config.yaml
hidden_size: 192
balance_loss: 0.000164
dataset: "wikipedia_en"
Below are experts of layer 2 (counted from 0) of a mixture-of-experts language model. Rows are named router (the router's row for the expert), gate (a neuron's input weights, with its number), up (a neuron's input weights, with its number) and show model dimensions 0-191. Each number is 128 + 24 x the weight over its row's rms, rounded and kept within 0 to 255.
After each expert's rows: a language model's description of what the expert responds to. This comes from a sample of Wikipedia text that the model never trained on.

# expert 48
router [126 112 103 186 132  79 152 125 124 114  69 139 140 186 137 118 148 132 100 164 112 103 104 118 173 183 128  58 108  91 106 136  60 111 143 101 156 109 130 116 155  93 151 132 127 122 136 107 149 108 146 115 111 129 139 171 147 100 129 144 156 128  71 125  84 106 109 143 115 132 132 135 121 123 110  92 115 127 150 136 155 145 130 130 119 103 133 119  96 162 108  87  99 114 134 119 178 154 138 184 120 128 138 165 184 140 149 107  85  98 128 117 114 139 137 160 125 137 191 134 121  95  89  94 120 139 147 113  72 151 136 145 133 125 144 148 131 129 123 136 135 135 144 151 146 120 121 130 115 153 125 123 129 124 112 163 122  95 148 139 135 116 141 137 133 124 121 166 167 126 111 126 153 124  97 115 138 108 160 134 134 144 157 141 123 118 171  93 119 129 111 125]
gate1 [121 141 144 170 107 154 183 118  92  99 133 140 143 162 119 155 151  84 120 104 142 123 113 139 161 135 146 156 135 140 113 154 129 165 177 134 156 124 124  89 147 108 122 138 158 121 149 131 184 119 144 167 117 150 156 115 166  73  94 161 133 147  91  95 139 124 133 135 110 120 159 127 136 124 158 124 125 116 137 127 145 142  99  27 124 145 145  98 128  89 128 111 162 106 157 133 126 134 115 145 110 116 121 125  97 119 136 108 123 170  76  90 115 101 122 104 108 146  90 127 135 117  99 124 168  78 102 129 120 171 122 125  99 100 139 120 143 106 128 119  88 143  93 166  96 143 138 137 132 144 168 169 126 146 152 118 124 122 150 121 181 131 119  99 110  97 133 157 125 164 136 145 134 140 128 129 112 133 155 125 154 103 123 125 140  98 145 116 167 154 122 120]
up1 [116 138 158 155 121  82 130  94  76 124 147 157 136 156 125 142 130 136 118 124 175 105  89 145 106 165 116  98 148 150  95 118 147 154 140 118 164 121 124 141  97 156 168 136  93 106 114 101 111  88 202 142 154 123 124 118 133  98 133 102 157 146 119 140  96  96 139 143 110 129 144 129 129 123 155 174 116 145  97 142 153 142 125  91 113 126 163 100 150  93 104 165 118 120 134 130 113 145 140 116 141 111  89 116 143 180 142 170 114 151 142 158 153 125 144 133 165 114 128 135 106 117 113 157 131 124 141 116 153 141 128 158  95 147 150 122 151 156 109 147 155  93 120 115 104 105 117 101 110 120  97 127 144  97 148 136 162 189 120 126 123 139 125 143  86 121 171 208 106 138 141 112 101 135 135 137 109 136 158  93 146 122 107 152 115  80 180 162 107 131 133 130]
Description: Commas, periods, closing quotes and parentheses, and auxiliary or linking words such as was, is, were, which.

# expert 8
router [102 145 117 177 138 125 113 148 133 105 150  81 139 138  96 102 139 126 112 134  99 145 114  98 157 153 153 147 167 140 201 131 118 103 146 104 104 114 117 104 131 134 160 127 186 159 130 119 136 160 157 133 118 158 154 107 111 123 134 133 125 111 122 101 173 150 123 114  83 171 152 138 100 117 108 108 160 122 147 147  98 119 124 117 111  93  94 159 128 160 134 124 137  81 152 135 122 163 115 133 125 140 146 186 125 117 152 118 136 120 155 156 153 100 114 151 140 108 177  74 132 101  55  94 114 153 148 113 114 135 126 120 102 110 142 133 119 149 102 174  71  79 125 138 130  94 100 108 171 136 113 125 126 109 145 140 113 106 124  78 130 104 111 122 127 166 111 186 146 115 140 124 160 149 111 101 125 140 118 121 127 129 112 140 142 123 165 140 118 141 125 124]
gate0 [152 130 111 172 168 153 151 147 132  92 109  92 117 126 149 130 103 141 115 106 126 131 137 154 140 118 127 138 133 135 143 132 144 161 135 133  72 113 158  84 150 112 102 134 165 151 160 134 129 145  99 125  99 147 184 150 140 146 122 146 143 164 166 167 104 104 158 119 102 160  96 134  91 159 132 106 122 113 145 164 120 103  81 115 139 109 137 151 116 158 150 134  45 128 140 112 151 126 109 116  89 151 153 104 128 106 136 107 127 159 103 123  96 168 137 127 117 106 131 107 104 123 123 155 108 145 183 104  88  80 132  90 128 147 150 161 133 109  83 110 138 146 119 140 140 125 116 118 132 155 144  96 171 120 151 149 140 112 139 115 125  92 108 166 143 148 101 150 105 116  91 118 137 116 127 101 138  84 139 180 177 131 155 140 130 127 131 163 163 128 112 137]
up0 [132  84 101 116  84  89 125 118 142 149 122 132  90 155 148 110 147 108 116 156 132 112 127 102 174 142 156  80 109 125 130 163  92 115 123 131 187 143 131 114 157 100 109 121  94 119 124 109 125 111 192 123 145 127  94 198 144  87 141 143 143 126 134 115 147 134 109 117 149 147 152 120 141 119 146 148 136 106 101 137 105 133 139 149 114 157 101  73 122 140 108 139 150 139 128 106 128  84 163 151 183  92  97 128 147  92 123 120 141 125 127  92 136  65 126 130 125 116 134 135 128 118 162 134 131 116  83 129 179 134 127 189 175 148  78 100 112 131 168 132 115 135 140 135 155 111 148 177 158 144 126 124 165 165 107 130 142 140 157 129 101 119 109 183 142 109 122 106 125 134 169 105 128 141 127 147 127 124 120 162 157 155 143 136 104 138 136 133 127 122 129 140]
Description: Mostly the preposition of after nouns like Commonwealth, War, One, plus than, for, from, and scattered mid-word letters like o, u, s.

# expert 10
router [ 96 138 119 127 119  97 148 138 137 152 133 131 119 152 110 115 112 118 116 161 112 116 130 123 122 148 172 129 164 126 176 173 137  83 140  81 120 103 120 110 108 153 156 133 123 135 102 102 143 116 103 145 129 164 175 131 107 144 154 179 137 126 108 128 109 135 173 104 104 130 141 153  99 144 123 100 108 133 142 117 102 107 157  80 124 110 135 136 135 172 126  87  98 102 122 120 118 117 106 129 164 148 142 185 148 144 122 117 113 116 131 144 144 117 115 164 124 112 162 112 125  87  84 110 109 128 130 153 107 119 134 145 122 159 181 191 154 113 120 158  81 101 124 136 149 139 156 152 109 145 169 129  88 166 128  70 110  98 121  89 133  70 143 108 115 131 132 118 128 123 100 110 154  90  97  99 163 138 104  65 159 133 144 148 152 137 152 131 133 124 133 134]
gate0 [117 156 124 135 130 183 115 144  85 105 120 113 149 102 134 132  78 140 166 146 140 138 124 144 114  94 128  75 120 117  92 175 130 124 141 142  67 110 175 118 117 135 162 124 148 157 121 142 130  95 117 154 122 151 140 152 132 104 103 125  95 130 142 116 132 131  94 105 114 143 151 143 136  81 154 151 120  90  96 109 122 168 170 141  95 147 127 169 144 152 120 136 124 131 151 128 147 123 128 135 128 148 153 109 119 133 105 148  94  93 130 170 126 130  99 154 130 109 124 142 120 120  98 127  78 129 127 123  94  81 124 104  98 170 131 140  89 112 119 101 165 132 177 180 114 111  92 109 138 135 120 120  65 129 158 127 107  98 162  60 134 153 111 128 114 131 131 111 135 146 103 143 116 142 154 103 133 134 100 160 160 118 178 131 159 124 147  94 120 118 104 102]
up0 [111 173 135 112 128 100 154 108 120 108 106 113 110  83 114 128 168 139 151 122 116 109 111 189 141 143 154 117 118 139 168 115 108 133 166 131 128 152 108 155 120 124  75 135 146 128 136 152  83 148 109 141 150 163 139 123 130 109 137 134  74  86 171 141 125 126 117 110 100 129 133 132 136 129  83 131 142 148 111  79 104 139 169 133 142 109 103 139 106 131 130 120 153 118 125 116 144 131 170  92 169 165 110 122 111 102 104 161 152 125 109 139  94 130 143 148 140  91 127  72 162 127 117 146 135 156 159 156 101 131 117 117 148 159 171  84 107 160 124  85 144 107 140 116 115 160 147 146 125 145 168 195 128 145  92 136 136 113 121 105 166 130 120 124 134 170 114  94 152 140 144 126 121 152 126 121 101 153 146 151  98  93 123 121 106 105 179 138 188 107 146 116]
Description: Middle and end pieces of place and person names and calendar words, such as Bul-gar-ia, F-ran-coist, Belar-us, York, February.

# expert 46
router [134 108 117 145 107  75 121 137 131 114 107 131 163 169 124 132 147 119 137 143 140 127  91 169 184 157 154  95 101 119 121 142  74  83 117 116 138 115 171 105 119  82 151 140 133 136 139 114 130 127 129 105 102 111 136 138 146 106 110 134 156 121  98 147 143 137 120 162  93 149 117 110 109 151 151 125  94 101 157 138  98 183 125 137 140 111 112 122 135 150 100  66 117 101 146 106 168 156 124 182  99 114 113 148 186 129 148  72 123 119 125 114 142 117 127 143 122 119 159 115 102 152 100 121 114 132 156  77 101 181 107 135 106 116 153 170 181 121 112 148 105  91 107 137 118 104 134 138 129 153  85 126 129 126 156 155 157 117 139 122 148 104 127 129 153 144 114 171 147 142 112 125 166  96 126 123 143 144 170 122 114 155 168 148 121  99 140 110 121 167 137 105]
gate0 [144  86 125 154 126 134 125 120 123 120 150 119 135 133 117 127 109 119 139 144 135 121 159 132 130 180  96 174 162  84 111 119  95 129 140 107 102 116 105  93  86 141 116 118  95 147 146 138 133 165 122 112 134 141 107 153 126 123 143  85 108 149 165 125 152  84 119 125 136 100 124 100 130 138 154  95 112 168 121 147 179 109  95  80  90 120 142 124 149 167 110 109 119 127  64 170 120 121 124 121 146 151 147  97 116 153 139 157 126 107 104 158 108 168 163 174 173 180 112 151 128 114 119 131 102 167 126 111 120 168 149 126 133 106 112 151 152 106 133 118 123 152 123 165 142 121 110 101 147 119 109 109 154 150 157 172 113 171 134 107 109 101 105 120  94 140 148 134 132 138 139 137 137 142  71  89 140  54 133 150 132 146 140 110 144 108 130 132 115 161 157  90]
up0 [125 146 144 119 121 137 137 162 123 152 126 120 116 113 124 152 111 170 182 133 138 145  74 132 142  62 128 100 100 134 131  83 148 163  88 161 134 122 169 147 116 145 111 153 110  79  99 139 138 162 135 155 181 164 130 155 120 174 114 114 106 108 147 118  96 131 125 126 124 127 145 178 103 169 112 126 129 125 137 120 123 117 187 161 136 128 171 104 113 138 125 150 133  82 129  72  98  97 111 129  94 127  93 127 128 134 156  98 124 147  91 126 134 106 149 117 107 116 147 125 152 188  86 152 134 129 152 143 125 147 114 132 156 130 130 136 117 143 115 132 113 178 120  60 133 138 148 115 131 132 134 123 122 113 107 150 122 139 127 158 141 130 141 114 116 155 107 116 153 103 120 123  72 148  93 111 129 140 112 132  94 106 100 124 160 115 125 150 137  63  99 110]
Description: Auxiliaries, pronouns and conjunctions such as was, is, it, also, and adverb endings like main-ly, bad-ly, usu-ally.

# expert 18
router [ 88 135 119 163 146 120 140  98 123 147 101 134 119 140 140 151 125 133 149 140  94 105 126 103 136 143 198  80 125 123 112 128  69  73 117  91 135 107 132 106 143 136 143 160 128 164 162 106  99 117  65 115 124 152 135 116 130 120 150 151 149 157 169  87 151 141 140 111 119 131 160 154 110 125 134  85 118 117 152  88  97  97 132 107 117  68 130 119 100 123 113 138 138  83 127 117 159 165  83 179 123 139 149 156 159 122 121 103  75 117 202 128 121 136 121 127 134 132 170 148 115 104 105 157 115 189 113  89 120 152 128 124 140 125 156 148 141 130 142 114  95  89 121 186 140 136 142 123 143 161 135 137 131 134 153 130  99 109 136 146 152 113 124 141 160 137 106 150 129 102 120 126 170 119 137 131 116 129 153 110 134 137 149 131 139 156 100 117 104 137 115 119]
gate26 [135 173 161 138 111 162 140 145 100 141 152 153 121 141 111 107 142 169 101 115  92  92 136  99 114 125 127 112 100 129 137  82 122 129 154 121 183 140 123 152 145 137 168 109 128 104 112 125 113 146 131 106 141 103 105 145 125 171 110 117 101 114 157 136 117 253 143 127 141 105 128 142 123 140 144 129 134 123 122 129  85 166 123 168 110 148 129 105 113 132 126 128 132 126 154 121 106 144 157 140 161 105 148 133  71 153 160 128 158 159 109 139 128  99 144 123 115 107 169 134 134 166 125 132 132 165 132 130 126 135 116 121 131 198 127 133 133 136 119 156 126  95 158 135 151  84 122 129 145 142 116 125  81 142 128 120 102  85 114 142 131 139 128 115 151  94 101 114 136 142 129 189 114 148 135  95 179 135 115  90 117 112 117 174 135 163  86 104 126 120 124 107]
up26 [129 133 102  89 166 103 100 138 108 151  97 137  79 105 144 107 125  99 166 122 125 102  97 149 107  90 124 127 152 112  98  90 141 116 124 131 145 157 144 113 108 121 130 144  84 110 116 118 169 135 159 137 133 114 154 116 159  79 160 134 120  94  84 135 144 113 132 165 157 157 106 111 133 108 134  83 147 103 129 151 131 121 159 126 137 125 137 115 142 132 146  89 129 121 158 171 118 113 104 120  99 161 180  79 126  80 122 111 129  98 107 131  86  89 170 142 153 117  80 113 175 116 116 100 169 130 158 144 106 131 124 118 124  96 135 162 151 112  89 128 107 137 107  90 159 124 143  92 106 131 129 126 189  69 125 120 140 138 131 112 150 136 129 125 106 135 103 130 136 117 112 116 129 140 151 159 125 160 140 158 130 154 104 108 114 144 135 167 119 136 175 174]
Description: Structural punctuation in tables, scores and lists, chiefly table pipes, plus colons, semicolons, equals signs and dashes, such as |, :, ;.